{
  "experts_per_token": 8,
  "router_score": "sigmoid",
  "routed_scale": 2.5,
  "balance_loss": 0.000225,
  "init_std_router": 0.0276,
  "lr_router": 0.00183,
  "norm": "layernorm",
  "norm_eps": 1e-05,
  "learning_rate": 0.00834,
  "max_seq_len": 256,
  "dataset": "wikipedia_en"
}
Below are experts of layer 4 (counted from 0) of a mixture-of-experts language model. Rows are named router (the router's row for the expert), up (a neuron's input weights, with its number) and show model dimensions 0-159. Each number is 500 + 40 x the weight over its row's rms, rounded and kept within 0 to 999. Numbers have three digits each.
After each expert's rows: "gets" lists some tokens that make up at least twice as much of what it gets as of all text. This comes from a sample of Wikipedia text that the model never trained on. Tokens count by the router's weight.

# expert 87
router:461474481565511528531526508514544449536512512466517523458523560506505519505524520542587429463519582488533441557509539536395415452550553532459558510525494525450488461545505502502494495418496485522478538435499515490503480532468488491511456468601471548498484524561534468533493467530472481456498498460527437519496394601460477523535418477543523470460530417456533500547516464518513423475514495459539484525455525445444449486470488538516553466528539507486581539490478493530446436480532452
up0:564566494508462475405517521522459477478497505492543497545568435525523530459585486478429504480481470484489558488489517498450490559484463485512494518483526505434463511535529533580433530455495441572481534472501466430451510424463561517436475569516435527494502485525498481496471481563486431481492510485585465475546484449531470512505487513493514540535444571528500452486500529515525564548509473591547522574512481449495509544516475547615518445462435541512512526502588542549517572495475502
gets: " 19", " 1", " 18", "20", "1", "00"

# expert 121
router:520498521520525528495528529513419504522519477495525517411460545465538510509506515512510473488504547513501433481484550467465541412425514479451442511461485452455514495546553573542462514467464490451571497485450540582559533557515519534502416506594526533501516482520463511512491462504522475472553514470490456504559478485471584445486420527471547543492478498431494484558469466413502479498489485471447392612407540522464516489497472517481562528521496503463547519452484562531533482570509457
up0:455439530518464549487512577495462468505495510568523429477499525499558489511455497484523522532477444571492464520510545521523444524471399562476491450557503506475527475505486470457523521522514479510511519506629513508491430533451527500487429535479424538481556462522549461466590564476493540494609543463470489542517566525515495408482516496460553501600544534502450461538438521465464496482528438475498570518491464460516468489468459456446478517603458531536487534490491534470495512491470516
gets: " (", ",", ")", "),", " (19", "\""

# expert 32
router:457464535505538510543497573557498387512502463538508506451472554444497499558555489533510530510476517435511466493502554450484461467459531529502561505515466522497479525500521595471507441430502525480513465433446470502468451499543510474417411458514514560518511475452506506551506507487424486437551496525531556506522430477461521469518509547474614497486560466435516483556523533487551467434531533479430511509409478501514533478558456558498603503535500500521574500493511503476536530548447475
up0:474532447529541500491467479503460494526511495478539494478492543463502479515519486534517460520496427531439458439481501507477501469451540492494541472511558498541444497527472451438474486472509451459492518534486457466506476525504532519487501513525505534464444622528434458548494482551482588423496477545534557527507505576536421521517545472462520595473461551530449491468477542458604484469460516494487455500448536540594571473601442560483543555549447498533506464542447455460540522461559554
gets: "f", ",", " a", " f", "p", "tro"

# expert 5
router:466481518537499493530539530587476486558514509537516576455472526570516494575536514470539468518477509513474424528461562499387494461514464492498467504484480507500519457506517577538460590543468563485520486476457541526447529502527522453448556504516500520494462528535498563486445565490450448461486483493506551506527483592539504536525482481504527456424506444560460451445507387409531525451521489495525525544445495496478541486483418505451539540466549525482559442510410470498454477462465502
up0:534597521540526451499491496520480555546478467544529570538509563450471515511549470451510504512415544460412497524517550480486500469553463466421522481541470425463512527523445482542535473427495504460492444415523418505496522538563512520518467541526472512564502536436497535539537474509505493482560542428511540529487551498492511456500496518479485480506503545549494487539422494438530564576407433508497507529492440572530551507441551540580472459459563481487487532499457536533484549523502538
gets: "il", "ar", "ver", " de", " 1", " 0"

# expert 1
router:497555520516568520535513515490486462480438493546534498438476513503504555519552464516501496519502579531498446490447573527481520474486526525555475517541516519509465463602427512442456552429509494541459517504481549475457417553507520591515482505459512579516425501557516472532507465512380533484496493475498547437534439512457474612553505445477454442400464455479511503540515452459562483496518515534498475432472538523461521549545457575509492489464490484488550525521477507532535437522488512
up0:612542553483494472593482539562536470506547543493464528509495442433477498507496547526469466507451515458533524484473525498465481512531527488454550521528538495487503594438475467473475445470569534499531476515465509461509446561471501484508549494572500529428527499462463565468496539521419421442471561470485401419466524556501500460516445538542431533416518478498545490474537496514453484485502601542522545498469485497548505589509509526492548524456442485523511511428503455524460456501499472
gets: " ", " time", "dge", " win", " d", " plan"

# expert 75
router:545500523536545517444475524507558427503496500502547512454451524451575503458500516572454519527506548488460409483464613510464450528502539492471434533518477485423524551547474558540484506548435541465462514444502588474574558514484494518484463514521505518542425524489516584478454530487469503515514492476571504509542508545469497527489422501492503529448576467515467448511520453483485491420530494422443493579467529529477521516538484497423504518553563497476458499461459538500583463506426514
up0:508457470466499491451430462538488512529516517464518506507509507521550465513484472465423489521509467463536482527445468403524467469481554467468494465481511457505493477541496517513447514539487545455433497582553519454528525507459566520505510493512491475502494483496476503565528500482492451450501487512419569578488522569434421496541503447586484468452560440438443477539593524542556448539462496521449446541553510483553459527579457475474464485516494601516507530465414518474511531531591555
gets: "\n", "ly", " was", "==", "cc", "q"

# expert 119
router:451520527459615581509552475518577479527475521468469486468454580533513513582515554505470458483518540579519525544493495546449515446496560555438467481492435515471432502567526492499511514506509561501511556463491505543556515564508501497435424495565529493506505509561548475444494482528436581533527496451505469489511489496533519495497475468562526517476520460548504411515448456520466476466493462453476501500418477485448512533464439513460508510457555522497512566417460491531552436442428485
up0:556552459429457480430496421470519471586502488541497540421446527509506551458506504492459450483520517538485523523465514503507493481533508486473506554530477522457490469494441466471519522500444528533501443541478501642520594527516464504529491465492495497444542449401548449472548493447507549518504401494493432501531457544519487503457440529531502544436522485545487547512512456430437470525522480518467424537450490472478494563526489451478406474450462425469536496475566539487484516502484486
gets: "S", "R", " 3", " 0", " 2", " 5"

# expert 7
router:510501508558533527519590493542519491512466473489476555501527554543522519574497501511593438496529571486527430541534544558402438401525518470456529496516488514477483440547471489472449545441454506543477500458502488526473504522483454484482489514603469574527497497562520496559462457530446500474497475453479444517585451562483558532537448485524512442487579434498545459509540477450521449451496488465495451505425524459459500480441472467515535501493571512540549524467435493559499463512534498
up0:523498459541554504530486536508462506554563484519461492478577509454473527517543535539451510470499504590542523518492487594419470531456445518473473485524547523542571517532474492531473504454522547487478424452486464536461567483461537506526469493464496501477507472443546503495443427457464497461504470544501438529454487469465618524505484573448546497477474465502432502501501536557527481480575493553503545497468567476542499546484433470509428467491516431580583411498501478538451534443552506
gets: " 19", " 1", " 2", " 3", " 4", "2"

# expert 10
router:538579504575534505437497586478559445513493515472556433466508530523536540522484547476465565564500604435462463488464554541451401467510487490472477549464464480441466479567483577490460583527471524548500521469473520459502529514489552528492460430541494499490456532456535481515478462433485532464542516474513535498501508558453529537487441555468551465453554496478529500484503528434474518481519528450479456580494481459434521502519484534523574473503572541483463458450468527543527482515425461
up0:509572571562480486557475463490527483508537476485466462476467544493572454474548481487482550506535483498488453472525462552508452456462451468519467498422452565497461433551531481516518501540543458469515501429517497530519439410446499473608492506460493495545449531540490503486487458519533453574552552536483503482541588460491540473512487490493519466561562487512578539502483503477512543472527458395528511501550453513500505499462433530504489520520401462444443474504389476473532562552522482
gets: "\n", "==", "===", ".", " ==", " m"

# expert 116
router:559458469509498538475530517532472494546483458457549547496479548448535562495523491580497486472527532472550448502489505509471490508467447467526437520542475487472506515527445533517539619447544534500504522490510524464515493520486572484499426482460497552516482442512492454526518470522489501427449460469503499512526461557547467496525521437453579502499524447487438518585463513477511425424543439429477453569477518518489503520473492506446498463467572619445495456526439575562536532549441433
up0:461405493562496462443545559425437461464499548527469539573538507518467504555523448492504487464492526453550544465470496455489531528515463489543537482519507582504476518545537545470493499522423475478482416459499521523484483450523501510516470476458610535473476526580480467510541497481423495382536506504541494480485563509504586454466468530556462445482586460548488570527513510507514542554554510517499544504507470456436480466464469478493539522477495511418504545514436483515450502589508469
gets: "y", "re", "vi", " co", "ru", "ce"

# expert 13
router:475503482475561510493533527514559486499433521472536464468443540459518557517538552492516513490546476489418409492481572527441419496415554503462365551503490506495491554498490502424452552506451493472510485431524527581487489523541547517500522524483529521520425501498513490484470496450457505494512493407511458544582528551511547532511443472521547466436526496542508525512546440495485506533560469461513492550512449556493533523487457514429528551549560435446513411491473496508503451488520447
up0:494483486465519474464473581442499497532498498510500445478569510453506485585493596491516509477550509506481514511426527529438582465567524515494414460443559415542506476491528462528480517566510517489497502424481492530443453528523516535495525562541508540486551510528561489582489478468500512506489469410524511546583483530535529557568518489488531541485448449521566494489433492480578528524539462476533472437538497420533555483517520461480444541482602482550493447530478504503538439482472536
gets: "op", "\n", "ot", "ity", "der", "ation"

# expert 67
router:509549577543547474509563552548526459488488500517482534498477471494501471537517492497564545533479533507472432473417523544450540388518509479410444493495488588444477522551511535461453589491515520446488481483534535470500488538471520519483489514500515528490467505506499539516483392524475495490526534425560504438540451542469530581534517502430530462392434539493481497532528497498569465403503480521466490557457581521459525548516497562473460501482491477509548516492515533513531417438501471
up0:488509434526503482527499475524513456472529510488499448468484502521474531530490543498512531550442474537503491491522482518396553449502476454488572545447523456455456549573549493466448527427534545458426516548442557465434484424484494465470488449561447533506540477511531425557510523507428493473485484588514534535446501532487527496491519542459558538474474529410447494438445488529550545455474515525533458573490484510424522469513473511398538514532482491512506461481495477452454479487419592
gets: " ", " f", " p", " st", " c", " b"

# expert 76
router:565607538525518537528551487497495478479473467509469485489492499454531509594544533464493531490476506472471510516464508490469469500452510498508465557515393557537473483555553543513450516405526511431542547478533517512513505479471504528481463438502468560558457480519455487571495531487428513473502427457443460552468442546466443480563510556407551506427530503466446546471535441519518486512602520483517463576457522445508556553483487522445539478489542531496516474447417504529546510470495501
up0:484543497451526433509444511466499516522450451523538603446498484488541465530582474462507508502459611531451510487507472487472500539469505536502442496536474509536494541442488548474516561480577491537501495535602507446446449494483464493500516399485514571531503528508458485490478480483535496521474493468532521436492438577456452567469576477498500477488486580540496527513481463438530460578604508507485537473489511478505508447469463510466597545523547537491429580479520547492477504438530513
gets: "b", "t", "ci", "ul", "li", "ri"

# expert 120
router:453471516549526520475519460517484445492507485477501489420475554461468541522562505496579574527430554537470470474478589546453499494506527423394456485440464495467479484596462555474527491481516512520512543504525543501488529466549489461460450524529561590479496449505540458543531553541466505432514486454527509473553500561448553571538503503449524477412476481448511449490518518457542470469489540480423469553431523502528560500521420545473516513498507493433513449464533512564536512472457487
up0:410452501472472493405470578459458456574535483518462541533483528540502563532480487538542482492508442516481458524506536493496540473481446477471556529448471512537437525475512573511508515528440384477488545469451485489580476491435494525478560499519501539501462470462542534546561552461460485489486469513552506545545522476544547559482497432551497492460409469518473494522548512539488463458543493536472514530402428536511484504442525531531416502500584482478502415552565517486531526517486516
gets: " ", " c", " an", " more", " most", " some"

# expert 124
router:465478544526499515459552494502529491499528440491530497486457497470500501505513498524482438512497529471468506482470562536490533472433587535502464547493456573453560478589456532529437458480566556519556537495546492487480525502456570512523398398509613559540471543477505535480584432458494530517601490461523460446492514498489486555527489541511556390489462504439500440554472517503499409498589490535528510465473501507454547457472486537497551515500493461460471490505463497482479471485468468
up0:490511585478540522472538448434454532462517499506506466553518499509521473516517554549505463501499496438541467512583552499501472507455540436539551418439521562448476528474511505558487483542494601527482489454565508473579536461462546545491492436505469553510477493484500532479482487486541520533497519522528520519490520516470500558526466438537467462446439463519499440439479459512488372488464551510473426491574518561490479475471570540537513464515541531443487511526535541592457462487390487
gets: "or", "er", "t", "son", "man", "ur"

# expert 37
router:478519494499498551514526484596553446575467479495525561463473517453465515500509629453540429528460529492518435514457525548426494512469564484429539486507407467468540543512459562512473471450516595501516553503565536489496470521436518515474455475599512534507528508490506527506524423448518497467506470501541443461512531500425483571485469543490553437486460557456473430519486508515553491519572521526522495464507496509475583545467502455525530487451519487439497455459499541507487532552479446
up0:392512495493573506476497495518437508569443523514517450527470495397509492551487544539479505502508490529590468558540549440498518532486502503501451532549521504435551457518417398470486429465483478492539504493559517497471567513564527463455407503551477504531521506430494506543545484511539510535521491552426523516585437540534464535422499453515503458464490519520460505476545533536517542436430505526519502455425479508463550524551533528435507448495486482525438551447522541491478499495468483
gets: "or", "t", "ed", "ted", "ut", "ing"

# expert 43
router:481471469507473558497517513513562462504578536517523498411496513507538579525518470537486498488501526468490470560503520437500507449464548512499515483455514522497520479486497545530503516510579486486566513441543537572542466535481588492510395450523488523514357426500551531534544520452505483428514484456505575449486428480467532497474434468480593518459429453466461488525511494487564450516514485490519461508390467460470519505538434529502557482424549464496510495514482458543547486536492514
up0:523493467477473505493524408530442447582561530557504488536597427561453560452545519497541526463506525446513464542521588517471423526467524469497488532490475470454506496526424471533467516499531529484506528518551443495513519479509516488522433399425535514466516416481536494445478506546458478511442533488501493487524422566448542512497490443479462513458463493519485478535508511506543585513529466497511451440505497525511467418471590524443521496564497560474471475491503575568468486567481486
gets: ",", " the", " in", " The", " which", "The"

# expert 27
router:457407521521577513483507459600529450534539440523566452453479604495495548558509544532502498499477546513469471501453497541522500503477484531493498504532475496477509492563445517475545451476496485472513521456508584551530508505464570518514421482534530487556490480545496506525559352524487512442511516531514499445494500523532526452485478525472480440423454461489453490576451525505511489427479467464443499549468489422526495535507451633505500478446552474468514529518489520512554466463525523
up0:497495487505551562509534471512513461490522481471493476484476459426488425502560496486429473482480535524483483509386515604461420627559487487529526477458456519444498459503476464489527509537508476430530555448497486490533409450483509489541523429502554440551507523500538543532594457536493504448495572509521526535550493512509431528521429486522495535608451543501558507498495497536541476488519472554493551545524496433480470555455523516535527548469462500537498527551551471435472464510502507
gets: " in", "|", " |", " In", "ce", "In"